python train.py --num_hidden_layers=13 --hidden_size=192 --n_experts=40 --experts_per_token=2 --d_expert=224 --d_shared_expert=0 --hidden_act="tanh_gelu" --moe_layers=[0, 2, 4, 6, 8, 10, 12] --router_score="softmax" --normalize_top_k=true --routed_scale=1.0 --balance_loss=0.000138 --balance_bias=true --router_z_loss=0.001 --router_bias=true --n_groups=8 --groups_per_token=3 --init_std_router=0.0242 --lr_router=0.000427 --num_attention_heads=3 --num_key_value_heads=3 --head_dim=64 --vocab_size=8192 --norm="layernorm" --norm_place="pre" --norm_eps=1e-05 --positions="learned" --qk_norm=false --attn_scale=0.125 --tie_word_embeddings=true --parallel_block=false --init="normal" --init_std_qkv=0.0559 --init_std_o=0.011 --init_std_up=0.0559 --init_std_down=0.00548 --optimizer="adam_variant" --learning_rate=0.00109 --beta1=0.95 --beta2=0.95 --weight_decay=0.15 --lr_head=0.0124 --max_grad_norm=2.0 --warmup_steps=303 --schedule="wsd" --decay_fraction=0.716 --decay_shape="sqrt" --final_lr_fraction=0.02 --batch_tokens=32768 --max_seq_len=256 --doc_mask=true --train_tokens=260200000 --max_steps=7941 --dataset="wikipedia_en"
Below are experts of layer 4 (counted from 0) of a mixture-of-experts language model. Rows are named router (the router's row for the expert), down (a neuron's output weights, with its number) and show model dimensions 96-191. Each number is 128 + 24 x the weight over its row's rms, rounded and kept within 0 to 255. Numbers have three digits each.
Before each expert's rows: "comes before" lists some tokens at least twice as common just after its tokens as in all text. This comes from a sample of Wikipedia text that the model never trained on. Tokens count by the router's weight.

# expert 25
comes before: " the", " to", " a", "ing", " be", "ed"
router:127112139149099117122183136155132124171136149126126144130097132113133172110151117102127138139094125137133117116104122136095083138157091111189126095128124073120126131134129140196125148111111140119162121101127171134092116101109098150124147134113148107084138167117129150153105132149148164120
down3:114110089137169141140128105113110110116149139163104127123165122120146177134135104136104120117165148142122123145201140099105117148100085191127084138102117128138131145152133122103149061146139147095160110106105126106125107128119125142102065151112152120132163126124122135090072131114107127185
down4:101088143106138109154142093152110123103158110141116091133161139150124155084116122114123136141170148182131123072153128124129128149094095140130130127120121110110117110143194116093141115128098118106102131147076136123135112101136089124144136152153173159171114147149143159108134109131137106168
down5:116162136126151130175126129156124110099177123120092111115152148123173071104122123151117108122123130122130059112119162123148136110166092166123119115085099113080154109178122139102086096163107160153106130134146130158104128138150162159095137126116119151158102140144100155128131125161116111112
down6:136139105129134111164151151134105129165145142117156132109175121097116101129133123153129169125172075103162149128119139116121166100150118139142111098105129130058149097118126157125110139149149132138136126126146102090154092122155099120174160123131086116145151094138133159114109105107141140091
down7:097120135100160120129092125130121133143160108126148146118123125132109095126142161169103143153140112127113132089087141140121118155103121175125117175106117119118118151105113106097097151141101122151158141132143129112118110143104137169123120154126134148112107109154120145099143079132161097133
down8:122129114120142097096085110137131130118183095145140098131153145155128111144124135142119140168132134183110148107174141147092095071157156179105149150117125108092136074120121104106142112131099122086114116140116107111136133099122080139137132156132137142137164136128137146153141135137159092111
down9:162154120112178146149134135155153104143121119154102141107124166125128119124136118099125125124127143154103126143155147111157159144080150191155116164119119143130119073126102106154116132080087121118114090129099079117096123139125161156139105104086164168136127091135128170120130118135130151129
down10:135129110115135122061142102143125131117169130118103121132146077179095173156148152085153139120097103117173098100136124117093147086146074113155119152130173102074120168092124128147091146151132093123160135105152150109153104133102109159147098122131136142113117109113100168143115123153147176130
down11:106080092122156096109102106170108133120118113175096097130110111142096174117086138127162117123141093129163130146153175117120127139151109142115111134100137100138109124101147143080109149109101114153132106130104131129135091117116119107135188126090096155127136156094115102105123122107144105148
down12:139111134102148112148139116155151131096126130151125127110152107140126149095126126114145133132093116128144132111141131143124176134084130141115128135108101110094096085180129134126104120122158146159126126145110133140094095101129108084079141131114149150174152165139142113137117155123134169155
down13:150111167098114122173118118121107111122152084134136117147130110107113168125134132167116125091138141168069152123166143103112159142111113150122139146085122114069119135095107170134099165119133141136110104164113142115139105097127154119116135140131099126150158126106116127137133135098109115100
down14:127153144145145153116118115129143157128124136156161130151125141094131122134120108092157113154126156110130127123133135154130146124130083160129165147190156158058143134083081116149112091115145110128083095127138147153131094154135116122137114117176125094159168112130118111104094154074104173088
down15:128115110084153114157140099117113106061196128164117151140186164133127085118101152156113140150141123131124100131158113106133144168111155132113111122099120143135139109156134132103089133158129108113122119122058096099144136098127120172104132137121101136141111094099143132078148088122125116144
down16:140127104102141117154127108197153109128109103180166096097149119141105127128123113116131128165135155177086130088119136132134124147132147177080120151131113143103127091119170157089096119134111107154156138138078155093082128120108130134135157117117145156138157136146156118139143125160110126155
down17:117099120105121147166118130193161095155098123137142120143119107138126122139115124133121151149170173124147097084106132123156104106122142128148121133150154116144126125140108126127161169133128123092103136144120131193122123113148145123123128151137114181122094117076091149160147125098102183141
down18:144140113093150095140117143114167130152123119133118163141127137117137090124147130171104123184160144149086123149143144137087115098119134135147100159138149174105151116122133134108092119137140103133145135133079120151111132111112098150172107115110138116132110122151168112174130113126095161149
down19:154141098103078106128142108157158147126139128132112042115164153157111154138117089134094133130133117152120142135142177152143121139145155142145117138108132116130143135156156197136109125142151129163134122146103104092116114106102096101134181132132134112107142125113177132134137130133119144099
down20:138118114088151151081119114167122108116164125123102128140100092159083178141147128135106135143139106140091123108124142113124154138126135153116072137120125147087109139136144111103112114127139108118115129161099117102135114113127127116092125109135202150119142115088140173140175150127167186169
down21:149095109113145134074142116148081096151162118113104105102137076131133130115122126169149116155123119138110125152130128114114183096151143141130113157086118087140125087154114131120105149125140102126128165136151154117161093127127114078122124109103145106147169138137145139133102107135169115085
down22:128109122101119099143118066112112159102154115121077127128141130117106167122121133130124095162127131134114134154137121143119160114115082170115131180079115128084117127121153117146124140126134148156094124124165138122116060111106138109127139166142155149161146127118170119099136113124109168094
down23:130153125153131077116160160146167105144156130146165108186141149143104154148088096075138077099084140110157170132128111115109129096128156122117122128157112115120108104085127075158132116142119138108149116120160111142132107124132122107129148114127132156134102181138138129094098118129140195125
down24:142123098123142156179109138110165153128133132133112063106122136113148188112063111113129149130142115151074142116078104160128120124136146131144094141144117163142172136103109120111148092097140113107103132120103114120114102127137127137159134110114082100102154107101150125140172138165098140141
down25:136117106129119135108155141141121096113103102133084131113165111137118115156141144155137153127146119134115110145137123163091144118102125148147132095101138119112182078137138134117162139155086109139121110121115161118124141138132117131138113131138144146110122106145070162138122123168127169136
down26:089151144111115110126111159140142116137166140122116155092137147122096134141136112126128135157156142104115106122109124129137126142054157145134102135085163154137103140124117138117111144139131149110140112120116149179162133165142151110125099110113156103127096104121120118195100135157124093111
down27:119142141093122138166123143143099131119120111182161127141142116126146106150167166126145129138135139139200108130120134111130125117123148164127144106115124115151105082134136098105098105151129136117128110134107127048164139108100146164135141121110116158141150144130146150142146115127135161162
down28:147136102136130131114126122093130108146117125130111116116149147160155091189099086115085089128161130118136142166085082122159134140077149164100157135155100126137138108128130130145110131112149111128096137116141126150107117124131127091096188132091113141122124161110147126128152130129130115119
down29:121143093142093109163106161124143126135158118146168099111149132127100141108109114161101128111116145138131155131120123135132104090109147127122118156139125119133149166142135131152065146118148154117126141135128069110084108128136137191089168093112100111113134130092183146131148143155181158108
down30:144105114136135124166118087105184131123162137154109107137114101108154116146112144131138138103151115117123145098094087125170099116112142184130105135116125151139148163137054104105082112157125096118138116122121139116142172109114119120166124117116120135133113095169100147175172131158134155124
down31:131152138143129108156117155150147113128149103155142132084120158122137145156121097102120131166141135138130114084170141158152133141128100124128117094154123139109164110139161134143108159124129133116092095130136117108116092119117132124174083090124150133131135139123151136169158142145107177143
down32:101127102135166128117105126144123097156145130090094116122123152080114143115128146100141134146150101118186156115103121111130158125118142124118111146142164124156119093131138189073115130093146113126133109148088107091127144107116123170091113130100096104149146136125128110087170115139144164136
down33:129128115142117085130150141099168144131121142126130036139141145107128141153118132123140106132180092130136172158116108095105134133088143133112124122112096126146129122130120090118093190136139115113135136113105104125127144101123127181126185094158096124146112137172155121161126104106116137140
down34:178121176107120129102143127131132134120106094158129125139125131133155111146137127107119110154093120132174126112157132126111098133112120139126149116129111073086063093083147128127145109130124115115113106152160148126150090115136119116107108152147149102133140122156150156137081063092127172127
down35:179147095138130093127172198118149106128101119070106128133147152160146158145103157082088157170103101136128137086103099121108113139132165124125168136134063106165151122140096113161096103155135131129104134111117121120136132130128121114125159175123138111119138161153149121160139129147142118116
down36:090150108138119152047091121167109097160180120167148110114137137143103130124104103155121134128108125141120129129123132141133140164110158159114121142069117148114152117130147108099090111127100128094104165135120105110112130152155114089139133143061156068128166123112124155172145157166160123118
down37:099134143163153141154098111113119132106136083143127138093145133137154122194120135131091171102162128135099152149130120121078121163127139169108122146118107116154114099144102154079081178131111120093096155136151142115166107102156130144113155098100183127122140101110119113116183107128116123142
down38:102137135125083126105116117096155116173067134124101133106142137143150164161184134125129116088114126084116156136114119148106118170145125146128125120153065120135103101145156110131134141139128115126153096145093125122140152133127121100118150167104136203117119110177086109134162075113162114111
down39:095145113143082139119140144131137181116121111155166090142110134105154146107152144146147084113116127112131092162139093165111105091116147110150102148136104101077109124092123179120117145130115127144113136127170119117118098157117125125154129121119136131124142145133086099205159137104113195105
down40:170139157145156105197094123122163139130108131134133127176105135136158142074143126130090116152135141133121157119129171116096109129098159130123132116125126129140100089115125095134127148131156122096127133129152092087129110115151143144123125103176105153138133125153163108136131133098139123149
down41:135143114135137121126113078153153133129129138091161092095116134128127156101092114129153110110137113169113107127157126128123158053116076140122144123167163128107138160129102149107134085149117126145171139121158141125116144115111103125116107128137136146109147080140179104169129111132115135111
down42:110136142135143083161133137142152106151164106148151106168100116104104105130140117180116133135165080160146131139147112104135121136060124088140112139116106105112096105073114140091143159142112109118097114154114139122048116132101106175116150109149112116125140124092131140114129090116147147129
down43:155123118119089130133122105119155119132127124158151161145119134163079154128154105133179147076143135120117127108136156089144076123133135145134112156137139147075158113128087105100134147110100105129138132135113112094170105076125150132136145134118121145142141120109070128124120126107173103165
down44:129148134160145148137092165145115086118092104132093137154120131148159110138147173146131171134129120111156121102163150181136084071126122099157078140162147096123080097127157128092089138137118124122136134122073112111082110145140098150152094153121129129085147147148123140144166108150125133180
down45:138162158098096150119113145114119150135112113113110084111168126185109142147124120095098106153106135115124129163141152145063145106147140164146165123119120122124084134150114139145099159078131189120113128124147109127152119111125140115116207128102076123108122195139147153132143177146123127116
down46:081110104131124082117156124101146148150130132118122142082109125133161145102132162177124160111168137104117135140122137153187123147127141130123126120166178107113128150118115126097149103116179118098119120120105124157119139116108166130131132156109089143111104124087127140058132143092123111172

# expert 14
comes before: ".", ",", " of", " and", " in", " were"
router:125125128138110091112112113145153111138117127133090128104117121101159161120135101144138137173101065101116138101118124109089084146158114145159138105122153112117124154146156121147078169101116138132156137118097156111093067137110099167113137134109122097130145160147129121142093140121146142144
down4:128130125120113120159115142100176155167117122136146150164130133152150117112128162186114088106144136134129100146178134161130108184157121124131121106147116115124137090112123133128131172132178143086155082107089126114173136113113087123090112149104145133094102134103128148146100131125131092154
down5:132098144135136088129144129118089089161121093115099127147146141117121109172089091188109141173151156127126139121102134163129135132126152119141138137089092131148097105105113075115143105107107132155152110157109109099177094128101113154087142146134171152132119123117166159118153108120151170128
down6:114133120080128131126155156096118141148079130095123097125151148151116095133124137173131104119126100114070155150153103119144118139109192176132128136134122094118095130117170144116153152122111214144110163146135083175150122141105123112106177155155135165122130141142160108130170101142129101122
down7:145142131101104124149153126145078147153099127143107124138138116119138118120141152107138083154160164096162134165094085128126122095102179103132093113158105163137094118079122075094077185113169146121122117135126145145147136145119113109129115135119148115127149178120128179145118124091163157147
down8:144137140084116118166161151148155160082134140139125144165130147116145108114150138146123087125141111114168138131110101141142148139106100130120155140060097104102088111121157137162121163120128133152122112117097109179132136120092130137123119156138135190118103168107099147124125128113156125128
down9:075141154121106138148110106145146152104151130131089142132182123144150084116140145126115154107117146131146113139147155168088131146139104146118125075118097120126090118081106122113103191129114140132135132132135136127101125142141115145135116112108132127139110106118114071142160118145125132161
down10:112119075137144105148143112112114155171109124155104120131161134148126148111133143109121131120115143112181128125107134144040158131101148116147141149095143128116121139121136123151120174147100099119161128122146144149129155135093119126105101167152144128116147171155115126144100124134119118099
down11:092107127149148137159106126129156140143147116201120117140081146148159130125149104136112121122132156144113089144139115132162092080102104161093118098146102100149095113105117123112103114149170136127129099175085129148119105102108145110102161124156145110111146110126143162107122094119128123154
down12:138134082115150144096163114143082142120125144114125130127130073133147123139104096108161107150091094156142151114128117142173120154158131108121119162155128128149174072158151121107145106100110143118157137142146132155161126130124111108135133138126153086110160133105148102139122106146094147050
down13:150119123128140150101136137111087152143161159117101104152131156131113128153168134165107103165122091118135087172101081129124104120119102139163110094141102115112131142189129099128123135113193132091064109106115118100149161118160125102136138129107116113149123127114173121179163125070149108125
down14:136129111127095128144145080116131152145140134130147127155124148136152104123122132130152166107140128153085135120101104126146081162107123089130160109131143119130131138113121156123128118164191131125100109122107150119095126091102130097127120147124142092123110175140169091179164187128105128121
down15:120135166132124101160140152143178147089141112103156097150135133122134117110101112147122096121138116126148147142098123149107145113086119124106142155082117113131114095101124122111121105135106164134121087152087126124140126085128142134106127119101147176134149122130111145132137126122195151125
down16:133100146107137148131107131104140119135118111166099141160087108138133163112136102082095137150123150108128144133137152117123126117114111158135110152090139131139094065130136088102163127099112142164096086119095140122109111143163140146128140201110118123107141152143174154123101128156125111134
down17:120162138101165129109122102094125185135114139126127120162133165104176113090123092138121107089120122134099113098111169141133107119191077145154142147143125091172107031150114132130158178104103144162125105125119132151158100142128133137136150143130132147110109155149119078123100121121111140140
down18:139120123145172102138111164112122167129144142138124122132161140137141095137097138135089132117158154113125105148160079123126122142138124110126128074144098112124114091140107080126137156145096130092083094135036096140171159132131087111122165103118142171132111112142136146148112130107150149143
down19:147110123132151135183144123172125124124128133108111124178122104155135105075111151194120159125156157143165119130121119146130139147161111061117155106106100100121108142057101114142124150148113144121147171150125131133114129160117122128112119100136118183124098147107077154164121099122156141114
down20:116118139158101109126122136117102108127144122133135161141139110122049143081180104109153154137093154149139135107149164120102168148160120150135155103167141106143154185111126125089116145158127155134135070101123110150129116143144156113135162126154148133138119138157178123131126147157124094115
down21:131153149131113126125138141095137158137131151158088139160106149151150101160167135121108152138133146121103083165163152139097119157091134133135148099126140146148138126160125154119173140132071130100128111120099103152164118164105129069152107141108130130169111137104092119136119169119166142122
down22:123106114126150131166169125107163112117113108136146128123150135126093146101086135129130097104137132147099114113135139151108130141100155093128186144131168128177070118107138091093150147131171166115142120112141115151159122111122131102108135165139117154115086166138146135154157140142151091171
down23:105139106129130136148164093150101130101102137161142111163145130140120122128129114122150138110129181134110087122156133131097106165181085108144098133096078127133130098179164176150126130127174113125143083115126135187136103130122163061155175132133118127156128129118142145122152125124106138046
down24:140159140099102105148108127144122135140151128147174135073155117128147134108117117098152127140153114102115141100125139129139160079113145104078115163091166141137094083124158100127153123123107123138128169133135122133126125153126113107170142102087142132157145120130077146144159143119154170113
down25:160167109149155129106082142097128153105077149153114172155131131123136110134153142120186149117094153127145131123142133131147152146147131110151131135137138104112107116112157106158061119080106107090126100117115144167125148157120141082163121116120174113148162114142108112141143128136090144120
down26:113094157142094125107116089125141168100124138118145168140143106199161108131153138173141165157099147159129119052155149119128110131136168124102134136098161109147098136120097127129118135117112135115126120116152135131112127134128123145101142127103124114173131134160138117129123158119129153140
down27:187109156143104114098123151172123099163123154110152167144116126105105132112125133126103161175152126114156186102123171120140140147154122113128177158142112116159146118088141126095137080109114140120135136139145133115131127122162123133163089122145131070103140115138114137138123102131160102085
down28:146152162110119152104120138137118115146138145126149099160092127147093136126143134131110115076092139154148128133143158125125108137129139085146154110147132123136131166127134207138145106115122104139162111113130133135129117106155121155125134178153118105139124105086186132113144133132083182121
down29:109126124105120144141158120124095161137138123120137121157124135150064133168157100126133099110117138153120104106130075128127179154123110124172108124088133138131158106172102134128124120126159106085091138136168159107120108129176098117114153114132111142149125103071163142103121087127111102106
down30:143136100138124173143107140153156101203186139107120174080115105134137132143121116150103133107174164111130069111122129148152092115103107101130124091156160122132152131118100154161156133140106103127152144123140159176124126135134087142121081147130156143120115120122158076100118119089136169115
down31:105159128118142141124150127106146162092109144140100108159166094139121148092118130106092106142126171124112129120141115152119118158162100187095125128096177151128140112146132128125123117103155136108095139133115118098123148106141093134119116128098134175118130112086178109148150098098174158127
down32:144111149115125103135116068131163075180105136149136187143161125142117128133120129118107141123146167138126109121158107121139133149098143112129119157110103100147162139117143157136149109113115084134117133119156115096120118109118130105121112166117155064161115096121153118116115126122105082150
down33:129120139102182151103129168108106077134126143115133169106132090131127160072164164152138091133120112108133147147146140112128152102149123147147148146168102084111127141104158158105111138134113151113166144113120127161126143134132135122108165110116142111120105138133164097165103168135133133155
down34:115116158144108135145099163156137126181117138151166120071102143096103183160118104108110102074155165124136135145151114126124128122136116125124124119172118105117119115101103160143103142140157116115110108127157137146108107122140102123131123122113155110132161161129109174161172132113112157060
down35:139158155134136109132100152093129162130142143122126095175083116136142127081145115108123138126165108164070164092127152149136140113116100109086108103157110119152102114142135107127129130148162177135134081147105147136116092103119092135109120126178123147132174106112111104125107108116168109150
down36:113169135123073165171114141181141138113118146148086113154098084142125150130124133141136141153139147106119124109139169149106101144108136093109115118081099098102115127089128130154128139137113129146146102129124137139135132089112138132102098117138132165116120135109093133122171113092113171109
down37:110129143082107116142159099134152103117086093082139086125152143126087140130131174131117117124135105120132172138106139096100158152096131146143193134126115141128127187151127191080108144131117122090113159126165122147176179122122121095121123113130137147116160146097070091116099110120153170147
down38:160076138108185101162113109083094156118153148121123156118200111090143091129134124135097127164178094144122139089167140129133130159174152111106130110085103178124142100164092065144151111122094124119130139131117093087139159167119121173105126132115141164143123124136105105164140142096123129149
down39:085164138125148102128131139117132120137099110096115101141145130130169134156137113121113107168144117088150136126144144115097120152139147159112137128153128160189101097147071080087102117116166139107112153114109113119151140149137145144156113160133145140164111123146123138139144123137138104158
down40:135160122155107151105130153114095149147116149135137161137110096090133120108131124113115130099150172100120125102102111140136132135143142100159137102163143149126077163099082134140137124139117149098156118132181137156176147111129145116115068152125116140116154160136110110126124128123125142131
down41:100148141133065171150103096136113146125157094135155123142160111200140138130099109119104129106106158111113134133147144176139122126116155082132091149118147098146132160161165099115127149138111175132096126153075121128141126117099137127115137160126141121160112098162118139154143110162121072168
down42:141113147088177164196109132064079123121131090127132156145141166100086139115116121137135119129106131137124105100124167148114133107110107122144113111119137109120101140121139110139121105133100138077104092119115159165106185106124137110115130158149132163122122175100165120095140156125135146118
down43:104133114132151113143106111138126121129106121189133122150136084145127132145136101099133122136098141136118129192114081122099105136135155126111136076122118141150072154110151141128112130120148131185078152155161146181102114133108129158095097160136106131074138116091134123106120132125095117122
down44:110111125163110136141153158112137125129123113155133142138130107114149136103109130112152141095102154135109114144153139145137097139129120089142129131179110130144129097150124148120105153145123123138139070123082125170107128135117135120163142154139174134147119139120144192185144134141066153144
down45:156132097106129145147108106102117128139111113116092160135194111103188169111139122147085137151127142110141176120106111093110144139164131165126115172113105124106164102164136111100145105149095099133133124131114131098166121145091139155130127121151148091176128145126133139101089132114094137122
down46:083128177134141144143105089129109150154132094146120084157097102131136103111116118114144138139137153154095121125106103123141083122105147077118098100154107084127098119127121149113125102117166137140102119181120183119152071089104128116087145142146106141130175092103144110132116136128145150147
down47:117160111116146134108127088137108135151100111133110164160145119092134151095138155164111135134138157124113147074169161126109101103100126123141114136120099141129145134130149146109105144132089124137146104117118141078112130136101177143117139121143169148160137113145164138123163102134129099204

# expert 17
comes before: " by", " to", " of", " in", "ed", " a"
router:115086157169105108131146154106156120134126140114126139136125125119134176124123103126145132110087127090122094125099086100128115173177104117149154096115155127116143118139132128163109162110141116087133129117110160113112109115133088138112111113119126081133118139135149159104087142149136146119
down147:138137110119117122176119133107137124116100124130122159123126139147110137134089150072141104120095116102077125151137210134075111072146122146154122118197126109108107132148143090142164107117082138130142107121124137166157108155158142139114117133117165143127118130118109108180106136135142132098
down148:168122126116168083106141135180167162146061097111127169124101142116133088147132144106082108161124168130124107144100129135143148182158155104146131110097124120147117163107115113132135113121138112180117133137110123095153184134145172110141126156158128127131129134143098137146156127154102139107
down149:123135076155109108111118174119141155145101119121119120136119113118126122132131135109107134119125126091128154133140126154189137155117124128127158160121094107157159134087165102119086100120180155134122139117121143111100107120116163123066127126118174097118138119157113178138122127141132136129
down150:132166119098106121138102135128122136119137098170173093120130156146101133111124122071170131134124174167120155082144123120141108142092155128101117105106120114141166083120162124134154109146145147101091129152130127102139154099068123132089133116135115109128149148115162159133181129127162114101
down151:137134100132171150160127106139093142095153145139131166088147150120099158111119110143119108091108149143155148155141108150116131103140130154077130140144100142134093071091106151129147135147138159150152101162128126133130148082092122120149138114138178103111149148119106150146114139134134161065
down152:109100144090094123130152109179100122121101121150173150117143155100177099121159151128175135131186136121106106084148111137111120122115158114145134123137165154121114161103069158094129106129199141128091144116117142118128134095111113092150150127142117110110126126105166149123140134150143116169
down153:141128129152136142125138110146098147126132130145103160129144125086137156143153103114132120161122111144093147061109120153094098143096127122148134109117112127146108105128150152130166149112119141092163129104075156169159125153143121072136096168125132113131127114148136085126079122158092122134
down154:140103121177112123123122149078132091086099139142132089132093109096138170135183138131106132113130150139166155134139128108111127120122140130129149146119120077164088141136152121134128123121150158117114100117134160107079147157054118126152140110101136122134120148153133129110125114118152162148
down155:171111155175074117147122136112086136145127114080161083127152138132140135110128123126181091154088123135144185141105075147137132126094110128136114120183112139137118145167142156146125107142129103127094122141122121138122155154131151111130160124137092101133157133117153100141135160139172139141
down156:134146106109172140122145100143161163140114122129121063151111130113160155142107091144136135093112142109109113123141149154135093142133120156129127116102146134104129179131160143112158132168075146099127166126132106105126117113141130090144112113139149132132106121123089140183134117121087152119
down157:092120100083104124107147138122115134131108119119153112174146124096092113126123145136100149123126108136156139144161107097131181138108120117113091110107123158146137160154120150154120163157177160156124136130125127070154133129115137112082197146135130167168106108147102107159173079099177121105
down158:109115082137118121135163111129100147130132156134112145155135081163084122140128119097154125127140105137119113109090099129108130146092085095139140162113132087164140184157103139151164136120115138096129121116158148144139108154152143119142152160106144164140120127133145126115118124123118110149
down159:159191154146118104132150152111145092111120123141132130122100121135109158097173148113121054145109116129168183099150149118126140137089122117160149155139122127137136119179140105153117123144091138120102135146092145142151151143158102150052116135113161150145101121112122104095145124142127120120
down160:157154129143142162174162098171130142115115120117130076148128166126153121123092108153137112107097101152094152159127153131145159114104128127110137160147135120147148056131123114126119137109109130124094104141089111107140122175192128147135151102117193127152148115099099123109121100115129102109
down161:154138149138110185146134121094138131140096140181132077120138136141172103126143128106161133092146155146152097151136162112090144117119140119135157100142103168160115102169139131112132160076103099126147062128120116169133141128129142141130112137118129170155070141144139098144150141155083079145
down162:132134131142140125153098136105135139133148127153150148128172143122142108106149097126083121113150150142115175093119161117155132160119141136111137095146135142144115133167136069148090131126125152098115122122069148156108104127104121156166141096130132158122128129173110123177136127123105139154
down163:124104146133134139084117116119123149133127120135092121124166139182083140167155125110124151182124099127111134130112101153116086146123090120147080100085110080130110118127115095130150105186102157130080151126117121140116111153118154148136117098118149179162132094133173181148115121186093139134
down164:154120151137100149105161088091150125131082136160092090118139144130125145146115119106109104144135151125131143152075106137112172096106096155103148184099130132135097134128119128131097114108124124157140135134136169153088114116130140113119148124140062108100156120123146114086142097094177141079
down165:158138115142137115102110098144161082102144106110120193134100089124106146178128139156147147136131148115132123122102155140118109141112153122155110177101144103133099171151078160162162119132124122114164117112135171106147147126109116114095103183117120132084077109126074121113133158131160119126
down166:150122089119130133148095132085115158121135164099131085151133155178062097112147130131159150095138133165139122131138146151151132090142104092104129124158113128116088083110141116096101133146112121153155105128111127107145124168133116196125150101155131128154077137168136125123107142139114141151
down167:161156087135125118103145161155108116106155130129132123115096127105121153150140095106155092145122124094115112151137111130132117122127118137084134113171155117073118195108148164113146144161138170145152170130158143117119109136112127110181159097129157133176149105139137171151158134154125134115
down168:136171153129132192151206120105087159112091123097124133144116166103076170125117110152106109112128151137142126111116146124147165121129103104125156164106129101107152101128179152133113122136123135134160127103153116189135141135144116155129096141176155087132139124136112129095127139134106137128
down169:123136148123105153096175115106181124107124120166115098093125089130160151120137106097130102109119138134127103156139136134142157103137106143144140148142180129104108142103137183121157179110097134099156136118162148132197154104120091114182119115132117111125147170129124130117099107116126128120
down170:092120118144154160134104121146120132150136121159156145102113122129111138140116146118148123154122150121112178111096096133178076168122147129162084105115153123152143133165114097128146140130114117090158131118131143123171109162128104129126104135131127135143128119126094177137118148122124137146
down171:129121174180120130165116136110161138113124132116155141139183119116092168095094118129095102093102128126114115172148142121111123072157146138120137138132091121097112135138111141125131128138140157110141088130165126121104089147131190097134169129106140130184104109119153113098138147127123150096
down172:143127141165097122093152138094157171154105118103122075089191109150120177128080110116117125182132136119070156179121140136105176097160144159078114147127103150128132131117104129176133141171122143194133169133141144101111127093144146160144142109125128102114112120137133103123126108150153177082
down173:111150123126109120184120121140125128145148128107120153101152167118125121192132122136161129161132112104166121064109141152104108153115127118164112153112130170144102169128093132122127118143082096137144141109122123100134139178098149138188106164108120128191147097132144163105099143134128113158
down174:114145108102134130107106140069131136139126091134109125104156153136112104145158126119112116121182122122165103129138130110180134139137140117080121134105157154092130092115126152124140138155080144135124142138139146115176127132111101121157105096103105087179183126180130130124119116092147130113
down175:139111130165119150125100100097139125114070131168089127139134150089176164094089140157138164113135129141147117148127122109142139131169119121147134134114158066165108142185134123123147118092187127113159114116116113145152099147113111106071134133166106164106106186138138112120132177133092105110
down176:122120085166112113097136138126097139106141133116119149127150177136100088129161123096139112149118134158117166080136141122107080114120144118148129087138139129148134126103110121125159106132143130120094110130137154118176178153130145122157161181117126118157140091141097118131104155137130081164
down177:082117087104117118103130143161136111119151133111165094095111130130127182135130113116153110144110130103090140183112113121131116141136160190138095158097148134152146127095111183152122162174097159119150119122135161134128148114114131096159130134088145123086142117090077135151140146118117126141
down178:136114145152130094147181150125113116096185137090084180155116114105140123183120133101119119141130124164081115148139133123097151115162122078144106146092171154112132109118114114119145122130115161117126156129098129138133174118108109177088136142104168119126164152129144089147140116143138099101
down179:160176158094176112182108119138127151133085130089106127137151161154100092132139152116127166158184106109140129104157133131133134118188139065083086126136112155130141121137129060125090135135135111160104141128135093071122137130136102165130161137097142122106138110114127097132122084133141141105
down180:109138126123114128153089120113144136077134126115146127102105114155152147153143090133172144145083141130145155131113091085174121110112127147155108147089145134169145077145122146159182122130110114099130122160141126118117159108137123135088121130109128109145142095108147095095115121113114102121
down181:099118130136123138151142117118144131129152091143149142149101136128116096116130130107139109127115128187110125055114135116096101148127083127126129134146137132150107099107137123079136148132090110111142083144078180112145150094094089157146129138107135146129165161158137126133129089154111087116
down182:102101114120126128122110125147115199092123109132097118148153109110130073150154096160089129146092145120113112166104090131094151129114146151071117156073107146067114123147119114120080083104103140158101167137142139149114157149123147129104150136128110117153147134126160129108155130118139157133
down183:106118127129067157139147138165074157151145109094149119156143110128152112117146143138122146176121099104128136130113123129130127158102136134092101128137122109146146177139101149121082139154146141165131147127105143096094150087128146131115166123131125123090133128130099124148176106127142138098
down184:148127142163093107122117137107082130134119146090105117181089130124149101174135108094140101159065129117121137103118153142090117138136158184142118104101100096111112107135142128107149119132110094108131105120091110100174144130142171109106117113167114133134145144136096129131107135143124124132
down185:150122126120154105162156112089146121105150160150130136117131111063153122110157094112133093127122152147160102070135140165081152119161143068138170141167140141125135113149108126101133148115163138129161096117115143155118111141165127138136093130166156186110088129121123167140119124137120147117
down186:194142101130121127138130094105129102157126140095134116130127108122137125107132114110124127147124123119151120111091179137141166064140113135162125153130157115148073177144093127114097092139149128149142146115105135143128165133101173114173085131096087113104122131133078144143088112097136137155
down187:146165124164104155122136079094143138169087130109097135142128121140156118149121119102119102141089154111100117145154170112141105154117131145114099140133148122116105168109161122121171133152137092115149117139159119186185139112115197101120042129136130090102122132159123131119197135106122132114
down188:130108125127124121130150109085114162154118148175129110139109152130134115088120110111126153154136111162148134134131112154116145129099102131118119131124127144105136079142138111108103108113139110119112161130116116134131165116207096150145165065111145103156121145167177116135123083118135067108
down189:122132125118134135130083144136105119184120148110117122112149148128117138163144099139092146147156131099113157146119124122135131123100155135130059133114129123152164106109141082130135153171103151077093121125099150135114110147132124174154115151125152140084141101107097128127120144126135168126
down190:177125155156147130162090121109085106150133118135137138109112194133122130103148134121105113151135128134149140112117125150163146134154155098124158119146130142119115128124177131138139175096124140116150093123106141125150137139116139123082088168119119137081086162194131158146110149112124102124